config.yaml
moe_layers: [0, 1, 2, 3, 4, 5, 6, 7]
normalize_top_k: true
routed_scale: 1.5
norm: "rmsnorm"
rope_theta: 10000.0
init_std_down: 0.0249
max_grad_norm: 2.0
Below are experts of layer 2 (counted from 0) of a mixture-of-experts language model. Rows are named router (the router's row for the expert), up (a neuron's input weights, with its number) and show model dimensions 0-95. Each number is 500 + 40 x the weight over its row's rms, rounded and kept within 0 to 999. Numbers have three digits each.
After each expert's rows: "comes after" lists some tokens at least twice as common just before its tokens as in all text. This comes from a sample of Wikipedia text that the model never trained on. Tokens count by the router's weight.

# expert 0
router:487454452413442492519508487430477504512496503488454526543498575471531496513502492454464499497556530480479503510471471487524506511572523500465475556444479493515470498451497487436492368485521479470390522514501553502489524543442542486456515463510490522476405506356489474487468462495507505507
up0:481487507497533416463507462508508482533465512501468548496504538517485510520518511504455579494478534517541470516494456464527513460443489463534481468484530482491529474475469621474494445550505379501491529473469406548529480513521451542463390508452414514499498485464494435429476514477512497555
up1:422549445510530473512609513474473428536602482484528486475503599509539446471468559499538501480471516530402543513562535522519608538497521494518453582506482497534521539524460447522519477434476479546469467488494479544464521531504557546513537501496486484491404487483565534516466513481457569520
up2:444460527507481495470557492505474549517453544513520578481483505433528514566547550543436510548443590512496603513500506485440535505512540484516490479498477547556624553452483506452473544521534440510465450428501557513581566635491503547498530503432505446424527457475467530453431549465493429459
up3:473498493511501423471483464426495488527562512508504441507459583504540548536486509492451486459579428503468440510538533499534475484540520479441498505477530514519484574568511498525491467489510492527486478553505468511477558482526549452472462438437502490493509506508545504446541547569512507502
up4:489550481502565488536507554485499504503456604499480569533550466498509559510496438384421464568485414538443429513486556501567473466483415506482429532497475555486484478450485536498478487487579493497517490493451516473586459497463506573470454452470435480495484531489552503487406513481472439590
up5:502522568474440537477535598493455477486502537428460514508477539528514513511524539458473467556500565482490536542501487522514469478560483459478474501514476492540548556473447446484476510493530492510529493480534455504510528527570516417453505520505526406513549497446481517464512514489514525484
up6:487545509460525481502502462525456475532431519504526430540544473490524545525488513460493547501554549496493473446494555534514549525545526493528458546507497598494493466543469525495526453527446424474498604521450518515512536554546522464549448583497451484478525549462503500466508447539534525497
up7:553565542511558504513460474499459458553559515536490512491510502518483564501503523452462510507511521490492495537521523504437434486537462478542517420527458459444485480541531534452419483516430552540489461480559529520551491505540515420523515477567502488500541495508495482527444531508422474499
up8:536510461488545476524513485485453593510550471560453502498510516486506482436465468499495485567491530589475493506551517528454509463484391537539437462521585431507549482523486464495463464463539560466445493455504524524535528491454523589557525526491438467503462472487512499499528466482519591542
up9:491458483487495505520526509487373517523501546497515501470566592565433497478458564445461489559495536471483443448521483500448484561519488510547493510534399551472470503511453542485471468517506553503451555549548457562494486558527576461549517461442482424491497468426517559482444532381480466477
up10:482491509517499451452472479538524486501495462431511546533473569387482451522487424490480514468504568457496500554522451520536456528485525449582503532503548457550455506512541442441380463526532502522525548544477489506503479587552448536529444520490498504476533533483477498520492517434458482558
up11:463524515502501535522544536570469481513511609532538468466525482445483522478560554480605490494539445424527542556465550535478529500488510480414503488471474483556523538469528576507501520571526418564505528542458440488498490501559538530460517527509501520488520437603492511444482462526473578457
up12:508507469494535436568530473511477550568482522444543568499493559531500568557584467453468509456479459517431494535542493502578536547533488517462477561509496472497503524464552505483483378544550460516472509575538462500530448473452509413499590500502601591508516458468504459505427529519558499485
up13:466466442456505524521478513476522495523458509561560528491437539523498518508478506527498562568509522409434448468527527493529526523565482535499456588501408528489570453465456467418499496435524536534527460502500518526507505501537465553557564484478533512479464471467488514564429476466478498472
up14:476495434504543517569552520522506437561527508531421447545527439519495593508528539475569465510536610497516530546498565486474552470464476519474492525514552522515517512560405523474467560508551515547497456485450496504503458538533509464567514478534477504559488619533477485448498479533535575517
up15:486448536472500581569451457522462581518446513572567564493538429477463519439417539483508561542418475548511512526548534524472547452476559483519472470507474498582482502456579484438504473487461500430549452546457517529507480526425547528422496447513474519550562512499509497517571540499528465529
comes after: " the", " a", " The", " his", " A", "The"

# expert 6
router:541439491476511429534498498484507491532479504515544568550486493501487499510478469503465500499494521451524512512511493513519527532519513484471457547495502494489436463471471479447516504476500495363457433449475543476501541419568608504456510496483509457502350548478493492437509494518527516454
up0:461507483484482439499500505502479481454468517518542519531556532478562516454485490465496482531453487464463527514450521474511516505536447484425472556491519504518476456552529469507516511546532499507551489518512429454494468439517502488491438506472469506522460507458590522519481573521536559516
up1:571512479460488449505532514572521494531544475469404506519455555510502514497507473546494601500537529540521546532458440520478468484556505552463491581546470528548525479543449531504561475452513482383521440511485488493476538469505585589423514464504485462514523516526514477492514496547468496467
up2:519396483480503422508514554569513507595567512492471482406521453504570481567479495543535527485559546470506495473457542530460500513556472444507463495545536464533452524520470591489479518552545518498499497529428537485499516570489533504462558455541480495514521408418555466473496492473456429504
up3:516488527491512457566518524455439484447488520549540453601552538529568524541493508528425497460463529476597514504487580525516483501460522455495546426530509539590503516496511546478511501524529504515552419439495508486437437442465542459566505518448534548508519496489480508480522563460564518536
up4:558510525452476514524532499521530516519459416518454478469562480517566516482492475459510432503499518506451534509518484537505484512512457430469511441472480424476498582521503528513484483418408526471453461538490449523540444484500506498597514488492495453537455525487484467442413457557461564463
up5:522461452484499504510500515551561509515508463514527491499448507504463471454469482505558552522478411552477513459472539474556477487564474476483467537482472427549428462523516571512520520515513471404519473491526471485462552434502501575538472529506519441549464511524519457584528596542489510506
up6:518525514497464463495438473473542497513481443489463483572521447493534518557509485438508499471448523468531520475514553529479534458492495473489463481521519511514425471481529529517490464598453476460427497491503504484475523506522466509517521491500499468451524519531478477462516474508551464561
up7:531509500563518529534450531431545535574425514538563495487448486441462486497473489454499475475475570484522545547505516511508480613522438535432450427482537463487589497497553454559471515434476490551614524597471517525468455501543534500485477445606497492497516546444498512506478485551501456501
up8:547501458412433480534494451481466479493506510519560505548458554482554444536502498458479480563500606463496508441521437520519489563441503552546469461550482529532563455413450482530508530534620557465487463504488541408497469564498489534492471454483477539384438518507521520501514489507545488525
up9:471529482495481443523540502434512495549457487494589485468394469586446539495463463454555509420503534470487513460471506504427500561421523480483550438520453504462511513530500538507490498506572475505373514546449421511505432527540557517469596520508502490477571447487540522512473447481504482506
up10:488506496475567496577521549466608550497493578537489479524569475506555576490489538511478510474419481408505490457477504463451525473543440474446452490577465525484479503463474561518469509541490540460501514498507526527535611468503551530593528475504502561500482509445466480510477514474531458574
up11:527549508501507470515510490527532528527538522506550514548549497539531499511508481541507554560465540478546519493465504496495452484540531521471544516466450503580472532443447545453469510496523500444465521505567528544479540472524544447498477483515638447416484470546567502572419492530512533455
up12:488524479528484521423518470505401445470499557519547503544492502524527514412609519566498509588482506477465489465407523510461475407471485505512455479506543508472442471419491480537527479445553504509453481529516512504503480479565464478547541563584493465549559580484507550455455521502538515508
up13:493619565499530546508541530448484525471561577542506534514522572536394522539571456553594449592611490485522526498530488470511510488589545553577476475502501503530505464425505428514558523505544512513463501499539551547437467440477530484520455469472449458562492485509524427507483574553541486504
up14:521411574558516486492442527582580510476474489500542451552450487529478488473498511438495498462481538453497510563488497513528500490492481516472492464490504525486502431555539458529515472516438463538486524466476500506502448483515471559516383524549506537474480548490486426490468486598457484547
up15:542521513538493537481464552517518431451483531527517446610491456519535507454529561470399453479473529512506485570566539482531522494489490514537502460477564547440547460534524413507499514494462539523524494480514493484433475502456544570468476475545532503483527549424472466444518523564570504456
comes after: " |", "|", ";", " USA", "===", " first"

# expert 7
router:533432489552422447494504488469498529520499506465494510492503492500470540469459485516500475511538489581544474511486445552496473502474484475473457519510447429470548523462458460483482579522477503494419456475464472482510531429421509482442539480522495531510475474559479448497491503471483488497
up0:476580460530504470496542464510535582460492519575507466554491578421499511376542563515463554457508491437433506500474540447514478552525511511477419543442511503526516364545556542476479529516535494434487459474476528461486501570411497557467550454519496495551514472493514505458458467460510532499
up1:413468499569476545490437459537592468453445552498578428475534523570502532564502434517500463519505486508523489417607423563495498560516523454493494492551496494434529492506444557455461521464485457499472535566567467567492389570515520478478503455463489517575453525447514539539499429559474555434
up2:425474555536510473483537438492431552494451507457527462520490507490511483522470465517418474448537396523464525538465564443501482528544551536489502544460498569470493579532546511537513527397458478508503576530564447468446437551433532490470466469497542506476547474484536490426451509486511480484
up3:565455495520547497472546521404505510447514485523496543500495461485493503511484473590485517416494573574530529483474477560497444450496477432481540452436477559494413474526434513502528500471513518543491462489456516563546490492512530499406463450513522471513507453505500455533562483547507503551
up4:498570528462457583491428567489510614490484527465539492478510493453485540514442511483469505534537532507582511524486517536526554458555512518438498440426554504478436482516506509551549520524407474439518466598504496474411470493449512496440444489452442489451479452483472513489544535497480500582
up5:467485442490478487462522496515517484464517502503502490546523455479457460477576457512454588534481476483491398470478435527553465545451518476431463559449555575498503510524473477437519507488545518519420532515547545455489484507510472476621501573532498546507521536527479514516495468471469459476
up6:520480496487597437489477542478479504531439514517527513507516547453515577501524592432529502494515576568541443488490464527544451530518529497516535504521525470490449531468480467520475471530469472532447504488469500538471543407548492518439491544475524503530507468508501450497446434506496522514
up7:514528519465527499445478606494475533523464493478546549534506463445507464479499541456527488480420533592444496507507493465482439517478453474600510493532458470466544464503563452502474480516513499514534479430475516499539501567526503460516517522519503580535493517514539478495513565496537511414
up8:514464510486456568391421528432490403502461522510519489485531485483513538545495534531516484520483508453487540501543507500416477507517547532454496464515519463493596494469472498496486513510470507500459470510475483525499492552534463549474560462495474543461493512428541484430471552502495476479
up9:435457506499532472472512513520491420467450451534468489485471446388521542487525565618477482412551476485555494484478530534479407514542548496544522508430557512530528554534515380478533466513414473564444546496438481557530549511523434489433522518500621470557535496496520465461461517363568517521
up10:459484407482479542507505500481484433538479445544515571520521504494536562503530490529407468471479509504443456453517445511507507481468518535502638557494552459550536463416535564471442473512441476408490479540510501480482492564470519458450458562564482441485414477489487489444501521461519522522
up11:477546500467518529485545503542501589472506558452542529513495509430458511466499444454499546516464542539477483553554417489514465505536554521596445529504458547434489526497460439542534481519508520522511446430469463474471541551493483551572463461567544570559500450520587533449478467577547419551
up12:580415455543447466440569538594516522577525498477473469495457459536457544505431446529536510479506490451447534525454474437532522537548498494536506548450510466567553403537514500531478503520462464560406460428424479493520534555522464566525515590505442446521544457522541462470570533366476567527
up13:476532478497492480439430492505481528507483515513489493481455475553403542516522506505463500493492493427519518474570532474513474591486497493544496556501440403525502476518508499524487433439521494550471504474505465475516486526433495499505478492445523507523469494457485462512562485485504475448
up14:581500497544449562470439546517532491496489492508467567455544501409489424438529513499505339540517512529423473492460482466525426457509562525499475533500507502487506442429551509516489483472486474532463482443495517599506470494517533416468583536484433500577478442501512409477490570496463508484
up15:526575532609535536518466484511530436469491524399493504445506451519497466452456529521573493493418552506478483543563600509499455481454501503498481405480507426550471504532469467450480500534494495572457572463465491462510458532512513539508533476503526466518544443482527520504474483508505482506
comes after: " |", "|", "-", " (", " \"", ";"

# expert 12
router:525466510516482591475535482491515489415498474457463549446523480522498459481496492514473496485514472610483490519474414510488464447618560533499503526488450462474412458538468457352524493521475498431414490492448513512466526505550544472413442480525435488524487535425506519486469539498504524438
up0:448451553504523501499551457539502465498488521522530430536522501485490534456470459434553435476459490493507488514485548490528503489525569481509502453471495523512552428515531536420521460534519428460474453513480490501476515503483453580530498545490457596566494555497525482558507489480539458458
up1:517512541524445496530489519421553628491444560566535514490483489523574440446490484521498511392513548593429433514423483456439544493461509472564462504483504543524548491501525485556492566541509509485436514563454448462479472471551493429519494507506491541424493481432534522513558498582452478477
up2:535477535569537463449537552601520442567446470521523525482508500514525463493569482564563574444468520476511459551490497522471430511476471431512490484586469542514536457500545489545537484510448494538450459530499491537493603436430505500470505501429497509521457479524497493515522532537559542523
up3:461476500465494540484529542537498507475476471508455481493488464504478578547511511474507477489477494582499431497444454521535399483547466490502468466428465463543480507545484465528567517366525480481473487477460539528488490442505520511490501548482521525568534498474523467512583475490490540400
up4:515451548547486498515527518484532466469503513479543467478524571492482471536581494450519510529473469582515438451564544480441531584532551476512526554488465528455502500467497493453507548469507531446451479478480499461509475478495456508489529512522461486498439521492521498556499559519488508532
up5:479504519519472473443469533456569552556466508486509463482518652520455513548498495470484520529474572457499497539514487566461443452507519485472514490431555516402547521488458551477481422520441496476478500490528483465520478483547483489448507560500488519377550471485514458504491428472473565483
up6:533512510475571486505530503475466514500530455545484422550520549463475506492477436458547548542496517603547531447485474508527467494478525536509538491593562472488504478509409464442455472541549489461446510459453499498433469504533475555490471476521424537572562476481498502485561513500494502602
up7:562506513533525536488513481461481462550538490525553532509442509516489493526440535541570516413539531529534545467510498525488522445505518543520570468469502483481477477505508493478487499554577482489562521524536506558533580535508466525497497500517520504515562447522515487549464510464497528491
up8:478569485528450527501473529496557459478542450538518523561492456507490588436452500519613510460557512493518418474451509524475530434512490485498528496564437459474548540510436518529543495465506489480438495447515488508521455471497471474491433464481437518484502501536537452532499531459512479448
up9:484457516505512514372452543527582492491535522450484487423527442493459524545574525489523528447451523484529451503495483577501496473393480546539476532471485515540470477543523533422501503516591538515506452504452487519442513514482520459505439503557468495429512513512529495520502487546550519532
up10:500450514546500544571448569502514461482500487496520521436549555486516516452498533537509527478508482532500398546475456507471500397543582500471528551533477487502445498514436496525434463513506485497473528540526534536555577515538528476416550508501483549518543537531529564449530437442513479499
up11:577525470467504516463524504552526496471511511472417488510564511466602521525538474522491501500432545517500514452449488523439572490447543568530529501536504411511393480559418526500435495489480477491477492474540562585441496546495584513533471494440497515481500467480447533532430470542482476439
up12:536454485467471473500543424547509521495490483433531436482517470510473530502529447507567483451473523548479461487484516522419470530498436518591488469466459458458531455449585504458511557454459467454489446519529446488514460512492453410544498453480498391434509554500501456437466551460503468472
up13:477450508478533512488449500512485516455499494523489479459454488518443473428507458493529494478457510489530528541484500521486401453542552590525519501535583527504506494563502535402465433479428478427438509513459504514530522448515572536517508549513571507548532581447537496525485430538502492479
up14:501467469460445442549533551519498553528521498500497494510516517518541533484467492533458498436458492531461457492542512500497454521473527508484587478481612443465494580530420501503486497370516483493493466514404463536496534480512459491521522496427514544502575499531463549487420503552543445439
up15:554474468522525507483510438607448567452462531470510462493518491533497480448484479508510552506444522421449511479470507476569550441492530487456484569451445460438562565515493485492429575521546523526508451492448535463505532460505577448472500486478430570563414469474569497454485549547499560462
comes after: "'", " of", ",", ".", " in", " for"

# expert 4
router:558390469566551545517494515505454488477499494479476544537483543555518476482465403477469522522473500520541510492503477508488507500529527525437493565521501507504514494480496475485534604504558475495419551575523511494494558507503532491450534468533477516392485543483455491505512454515505489561
up0:516456452501495535432434546539487454555534490536496517515515546457461516496485504459509462565479547525533452451479497441542466544505497455502462525483479465454495436491484527513460546419505468499506408525484484486541463586553476534488498532566506474469549479450511503493500523511555520536
up1:510518481475496589467469532474496524480494464545500577517481512468553447513434481465490580526561423527500407461494485517524540489461551570506524467474459532452520542481493491508475507492552532562494429508465530435392532520412492488487491499501459474504447550440452465522515493488535559493
up2:518562559506494467511434446531539471450518514515459498576501556508405494603544551518468542458597499503552583517522434452478475497441511466497491591496494501574498505497499514493533496498485449520463488498454447462427487492530521443437406477503450559560439553497500531528534532474512505508
up3:454472479447491458512514581489466519518495452446483475460521509552464458438500504413474476494476549471492417481390456563515532510460483574433457544447424530486502493520490485516532509450502518521501493579512573498451471538483493465467519470492533447529463535414521475465516465526483402547
up4:534495434505479586493508458526493669522445441482471451470492437436493504489472546537496559458516538478506494467477461505495440482588450457527507457536457489500495446511504576442457505547455507538460498481452542451469538506530513533512429488527559492565480524493513496585435497517503529516
up5:454501464535423493452491474530447491538448544534474583517461519483582379481561492494445546502515515514489465544445545555484497489499536536510556523496533434529436454538527536418437482454522506493481551386511439491527470491435430526557550470480513539429525457502534513536471466521458509497
up6:540444415545435480451457511402498536464532595501523503614559501546572493498522490436542578477406501464460419451503464508509535534557489458480425506511509524537457452494493445491560547619450448473506526491469527507457521488514551459587511566508414533446528524560550459472524455455536520560
up7:549518526502466503516532564454577518566529505523462491500538530509478530497539462460527461463528490538497547530487480513497413427431441512511493500517535555535478486497477456478483513529551511507474528539494523468494473532502513528541406508458435485432522531467466567478458421501435530554
up8:500545455556488468516492515486387509430466439493476477454548480561477535486491509494453549525486448494436536488476527530467463570497520482453478471527499492558587541525460466479450502548537513504513518451529543537471535489553466477461506491373462473541487440496520491526577449470497539493
up9:519487472495447531487453452437514543488513491505515565522473491493603482456531494508499445500511543491510473458473410548508479592488554481506541483479517440410425536520501444517493559523522565507542571479522500494498429447429560580543513451487457483482459511483415543547548507558496495459
up10:529471452538477432525507446561586525550392541530475520517535525571490493479507544500526444599523517437466466532523539538502451562452534587515458453453421543472525496391469464460478490520440521549474529501500520499545450465476559505434501511558437438491446472439461512472530431496469511481
up11:427456443525555474557505485526556513515520524495514555494529590408469497463501474481483529496548553452526530524452486497511499522474435523479487526486460577460556591529500455501535540476454505585496393515525546455502558515507442476482504570449573415441535532530457480499444486519522565398
up12:462472427477468497522521524475544527482475466509514466592537465562558540515523534471435559423551507547558555500488510526533506503487503416553426473567512426511536516526512601391520516488400563536505501495495490530500474396420528530556513519484509466528456515411483463500408490525512530458
up13:476552530529536596497475523496485540486516452455483477510526511485568489537527449402478437496515509466491494487442547451558432456464453494435439528481487441517498499441544470505544559438531499511502532531520453546566398498470492453517420484440547503411527438530480440537603546454542492535
up14:616419568519483553505402526510501496540573498463540490459500469476519513510460576529530462480589525530478509541535478448473533481599554560576463491543528559533486463480458485487446495459520523560501487466506556394535443565507465525447537512519456565504485533455480493490503526477530590531
up15:553568522439523487501424425480491531529493491462559544590488542467485543495532465484453498462441521542502482414510498512503429429447522445539490458587506540483477490517461508470537488496492503451463563487622549513417452517489580491501431552502477497425495555466485511469488432509513544538
comes after: "-", " |", ":", " (", "|", ";"

# expert 15
router:505491465485359532446467467515416431523487568425528528520458476517498483502471398455494511505464514581451480476489475466507512513488494501460446524495488487516456493521475511400547475490500495484446450513478471489491552482523501475474521452465498586521378532442538470528495521526482464607
up0:505475484477481523485506556512491569525492490445467496540406415552444531624451433453516469519476519517466493470562485479520518519524538506513535558475474526543492518528495528484576518469479536514424525535473394499525475506550496498463442518536462430549529558523531508519499521447545516547
up1:553447435508484515531541454531462390613429427418479484429514528475465502472485495485468530450548534448502543493564445476536474482546468506536532556552538502550511539478557514492437576566444497475475494477541539519528461520452541490532489538487462472462519480498454477461450520489425481519
up2:505472480472418468501552497516472478434462504536588581464494519436512488513492482512484506456511417488492536518469480504484464502478485489529450452422576443455492482564514542446528482521531523463528455444484600531437552603476543463551431512401475446520423509495496466530500594457461524532
up3:533487456517478494456534427460532464544502537535475480508452593519478535444534384534487483534484520515497473469499468506492464504463513490533576558562489526518417441491518535582399534506483479507557539416516551537516536465450476540517487424464533528518493465486448506532439518460505437571
up4:502490463485468467471533480536420543515453542517495625567509505500502448474439550509522481547527477485508448469521501493481532467488493462478531489418502529497460483475437518472494419523508472495445499494506464484464535470565560498511500485465441472542522566562483510507550506491484476558
up5:449470471462544455522583525505557511478528526482437457460465423550519485482495474499515526493448474505458519519517489451531500485467555506519490482534502484492492438492441449435520485483514513491518464476442536489551478554505548544532462534562563511495539488511550499574475481427517522499
up6:561508519552475455477487526466573522493454427504509517478536459548473552498486482538437550517430540517564444550471531429553503513488515463476459467429499488505508449526506463534483509446496515570419514471487524436491503562486489479523463486489468458433454494449463496528519542503495494519
up7:481505458509460521452565520476537509453473457547529507530442553537508485529550490502471538511514452441491484500437500531462485543427446567527507493468486438499529504464516431489570494493490506510398481414498488459494517542489468510529522539585513469442450467484500492558507507457512462453
up8:440557485535415558477453451527461414452604426550564535526475521433476523464491555507539417410475518497473555549519497570516472469449512479497477522447499530491526605480522550481491440457378470517584487537513547478533533540484508473527484611520536452524581496440479496561517464552539524563
up9:500515466443454467481422552502516467487530462429423455475436527415561499464518452467435533489464509503520424472554533468476478552495485521565536538492486520548474422508460460498578533493500495517522487516548490508536483477546466544444497510480540438527517551433561527444506510507504472452
up10:525451514462499498400454546399512493580543503485469497545503529644512446469533485507540460484473491560502468494472559512556533495474478528508480510479516493528470536406486482478495500473509446475540511555482456517486524492462461487495463473479514525537495590492516550469451458469455504466
up11:476518473528543529547538478473528449471498498490499482497499513557527544525492492521491490575482464537497476445482486540520523519493527465468532566466460572471502512465430498523510530510530477451476438482530495521445522558499556493543495450532575472597451512526536517469546470493495471458
up12:484466555515521602496557516404508533543577540478483536507581474517419444463510487520481516524513464516546494505486501469447464507544464511578485459548538454500555478500513533482541473489542561512513484474545513477526544537509475550486528490490445450472484576495454533592511495507513557474
up13:548565479469492430505478432488434479474447549537473419550480543534487621497526534508524567520456492549491516462486427438551535525538499509570422608526461447406568540415451434438512526530482501583437508550498504572447420521505555499494534494466459480499480485437516485545494485473427461531
up14:511586405435465528471417457486511486505463480498487417515478471513506502512515510506452476524520490435480459505544465545508507475505483489464507545494507614440495468511473486488612469567501488550455522536471535502464522496532520479553455538525503508519561489415500482535485542466494507489
up15:515452482493502568438520505472622521447497556476530514498528437461460486474504518441487474491519526523469490459512479439513527509491378557476495518447473497530438502457508464461436537425464491522477507456505512437489498507503519492480466471488479508510498527472426483502473486525507481515
comes after: "\n", ".", " |", ")", "==", " ="

# expert 13
router:601523449509366507513513509450497438491514512503488554535456542432500488535458466509513506476503518597565529495493458506517482512609472486479452479443507426474495487559453461517465621507513516602405491455491530518534528461438545489446450529452507436492512516411440464386474510486505494588
up0:485518492515544440529584458516464434531587515483499531534504524430467525451432480460465518447432501470555452498524542454547490548551502537467480531414526484531510471511460477520503474471501596558517523441512567561435418412475530467456491511542507470482479530438543544482445471487452523431
up1:504490427440498525461500485521547520521485421511488548453441515504505570439518559506532550456509552526429436521472514480503543502516517454450558493523522446440508475461511406514455561468526437517497513482494496538483487494514401521449534480453467474504453462519536498545489459470490489549
up2:532472499460535528488527566512508499493508459536493465491568499485491524521485519502440472499433482599468505511529486481453511559505451492479538511567481508494563510516499546480487532522521450549513516486562487535385449516529489563487517496484555511496487476453446443436497464488465426495
up3:547439474537550523518470504497495499516427408501537501576519530567481439500480502527440498499533492550497571492471486506490479581481458566444549501559494453529557510458546472483442519482494486517462511461523521533460526480439528553539467580435514527485537488512426514531519553484600448551
up4:482459417602492510489565563529489464515556496439453579449407548449444517519529443425486505556601549555521480541504493564564445436510474607449484410451603415543436465486479470436518529557494504564526490532487497535555492513495513465541550552519416510532519553427523562437516437526555549456
up5:456434488409510496465555482462469490463435544470482454492465437468494503479451411497444495477478461548440510502465510480528550475507506459514523467501487518489506505544481496506504524571508551540459481457462512515433541498525593508442445561492512470513520522407609516525509593480485553493
up6:476526451523459571502461500521539447507474491488501499453491521531518458505483432448416464543436546520467499528524550518509488433487471537463559479452533465523545518430537495548396455514549417529529435518479479570484535513543493524407441518436470548494497517506540470453483479489521488539
up7:516573420540475530566561485505509490470442506522551464462474458424522618494500534529439560517537549487456507435519437453492566455496495477542467519528511486525526470459552525453501500516525511502483475508509551442444499496539449456446510499584472527533530463510448555484439470463524503551
up8:454426518446491487481520511521479497549487518494505519513406542511502598494487524510553521466483509530522443526495577510503501512506445595513477515536554557504456456522437509449509525521529528534400499632462542512551529532495478466477538531456549533524472517512515494496502597451530514564
up9:511527513517440517499504435552547524510460447455507520519536518556498502413503495434459480506507507529491531531534445538505564493560539401479481505491579518490471557571515560474514533539458514538477592537560476448504483531505509484489572480456503451562553487483551492483537465473477445412
up10:523520432492433537503514515455499537515494503527533546569471488575565551577527488476463552517590538459548499557478463495529505470535485428473472489489536471417503495484494535447488484581405488496473508507552536514523499396447519510488423485518470531518505543476505545498478511465470472562
up11:514518525580501473537545474542537429553508440499533476503477507474556480481414476456533540533468492561439533537488506485452495505539432487542525503512516429513462523531507488495538505493466504532501484453517476605502505536534428521610456503536448520533542549512504447502471356475510521493
up12:480537582558529464499519483510489479432495452525484532494509496539493546469478434467501389604530520557512491493438532531511565512481507466472419459507475449556498525528471468435473506494547514551483483519505463483435558570489499486480558572564493476537416519485532518530497539513490540458
up13:467465424477482536471561463467474458525487498422457503532563588475526469509507486416482487535513461552485448526483558557423520548490416549486489532481457410579564494524545476450532585378456536495481486503465484519555536545535450500502461536482437412513532547475538476512467420501459538529
up14:410544505486479489515464499444502480537522471494479563522594477530518506556514514497552554481451549425499578456459449468484490482504547542402490477518503422436546572488506474549500476573515509565523533454489531527515456449496509543450473483473516458524538512497494424469522478490562538486
up15:502542509590509531544543513496478427496434485490537481478499573404514481581444531495479555567519539484569496491567476548352530496508505508422478522395481479433501559507489543412440497528511557494449518520518513522528544502495482549519508481460524441491496461557450446425493560520422512483
comes after: "\n", " ", " (", " P", " al", " Al"

# expert 1
router:505428453469500538486465476445429420539506460495445491511488424445526490494491457483552512450483518554530489496503490500478503514534570527480409593491479440451433548471478504520570465552530500494516546454538557532510554438545487502499516485490478549440463469530475518476467557462489518460
up0:519481552474507547460485511489475457539538483450561450494470487456544453496489480538541532515539556471454469483519462546525482453504464570483440499507482517468513527467482504504543470495441474527506492588566491503502538394635501454506539420490529507518494455461521504486556503530512504407
up1:508532475429476458407535485553478541536500617470480544441499452530541473461525489434629526519534484509496479498546519452482530467586454489572472527474434466505576455464508488512494574556460479504453554507511468529501535507520474413513462463377558439492503379488499483460520601446505513483
up2:553543559470515531537496463501474510472484516455475496468596504555484524492480543495515540536532491441500510468589534527490464563509491445550452490525473498486482489580517432475524525488448510491568552465484515481539501441526474515492533477517490457454534454507466489461503585499495454451
up3:465506468526537494523491446538496451543531450486458447495449492481472514430499522505517469502541515451516492461516508511513554478490541535533460534487523473534480500509532522544493550478460471445524502531540488453512581506481499508541520504464484513459488512471501472506458492499468507526
up4:449500412507499495462472485488513458507491458524472493464550437513497495453535436500510477532493462539527498480430463503484523495501484589429462515426563500477570483520483525408576515491524491501481476545449524461503530494571497505492450515514480438534480539484526508523477488495484473457
up5:473405513467500495484501486543527524543486416473504484462473474518413504517508452497499470493497542496494485502533512561474495492533466518533445504495426550513465505566537529467574536499498561537511414500419490489529610449526509551545505445481552555451463471500429515522546455496535481481
up6:554513498541553445505534499519502490487513476455490517444552535512489494461513396496564518491481498439540538542546491528535437477475456483483567519485495542436480488507455554486569490549512518481478539508470513497431498496541492526448501471464486462463542534535502541515506523518502511423
up7:499558510521420471363540510503525580482540422483545511479492530456509480505466415496544440484515478499472510468515436498522540459583515461403411486445448416527508472472531472483450511518535468523568485520524523535496458446495468471481464476517482478553432579459556503508473547581528480558
up8:510498434473461584560456526492516466455524497544490551545475454527476477466485482546515517463462511550473502469515505491534441498461478507507544472504496599529457550437535502553559548459487518546501520583503462620462528497518525462483544501496507504562491500494538435454578445459492520437
up9:522557478473531529557492490537486449508446519528546529541465559399511452497442508491525569491485461563464578518531479530456524479516496492476539519542475509413453524485445571488453531505540463522480553483496524505521465501595511484510580471468490518512463490438496505465499484508499533474
up10:457504507520535566564527417515547443415481530476508536539512511478489440490524481556523468418528532507513548470473568440455521501606495520532441512487501525511485486521413506469499572564487563529473478476461461620488441516542438504467486538445505549534527555588491508500508547491446561471
up11:451521526474514548490526497488533578465527553510541529529519512472480513564528479517556503492563522443467491462547539479442487495564531486601478506471490523496479522506433482516501523577492520471510491442550521457552430518417448529498413519464562598515440519494533469537487497512535466570
up12:487509437485479433559522477486456463510560474548535541555502397438554557475529473562422440463461507514494539542511482495428447499528576534495566497529499463452505484495523491499502467555586531556508506513486509463516492552487517464491534478499513410520502413498501489495469490498495498484
up13:513444576418525511561522535502463492449498523547487343524534489466520500517514484492556470487433521496438525504495420467486488534446474519472505487468526551472535458529485512492457486496575479574475501504497467549453491451432493478551462440510485531550479465460424515512509480457506559504
up14:506494523498558492539461484521474475458478522510499500539445443576511455505449538499578507498414478524568489517542566504486559464510520537444487486544494419527528482484492485505570560503487431446462598563527535490570564531530505553495508526538435479452532495486396506480510460553494499438
up15:509557474533427481512430498524494487514505567540508565550477509489501528455479456577528578459515531445512483538548475532512483428489488531497565479578504495468499596472568451468518480511460473545482502529540487516541497425559533550572544481425461529527514459490570499551487534499543512447
comes after: "\n", " ", " 0", ")", " 1", " —"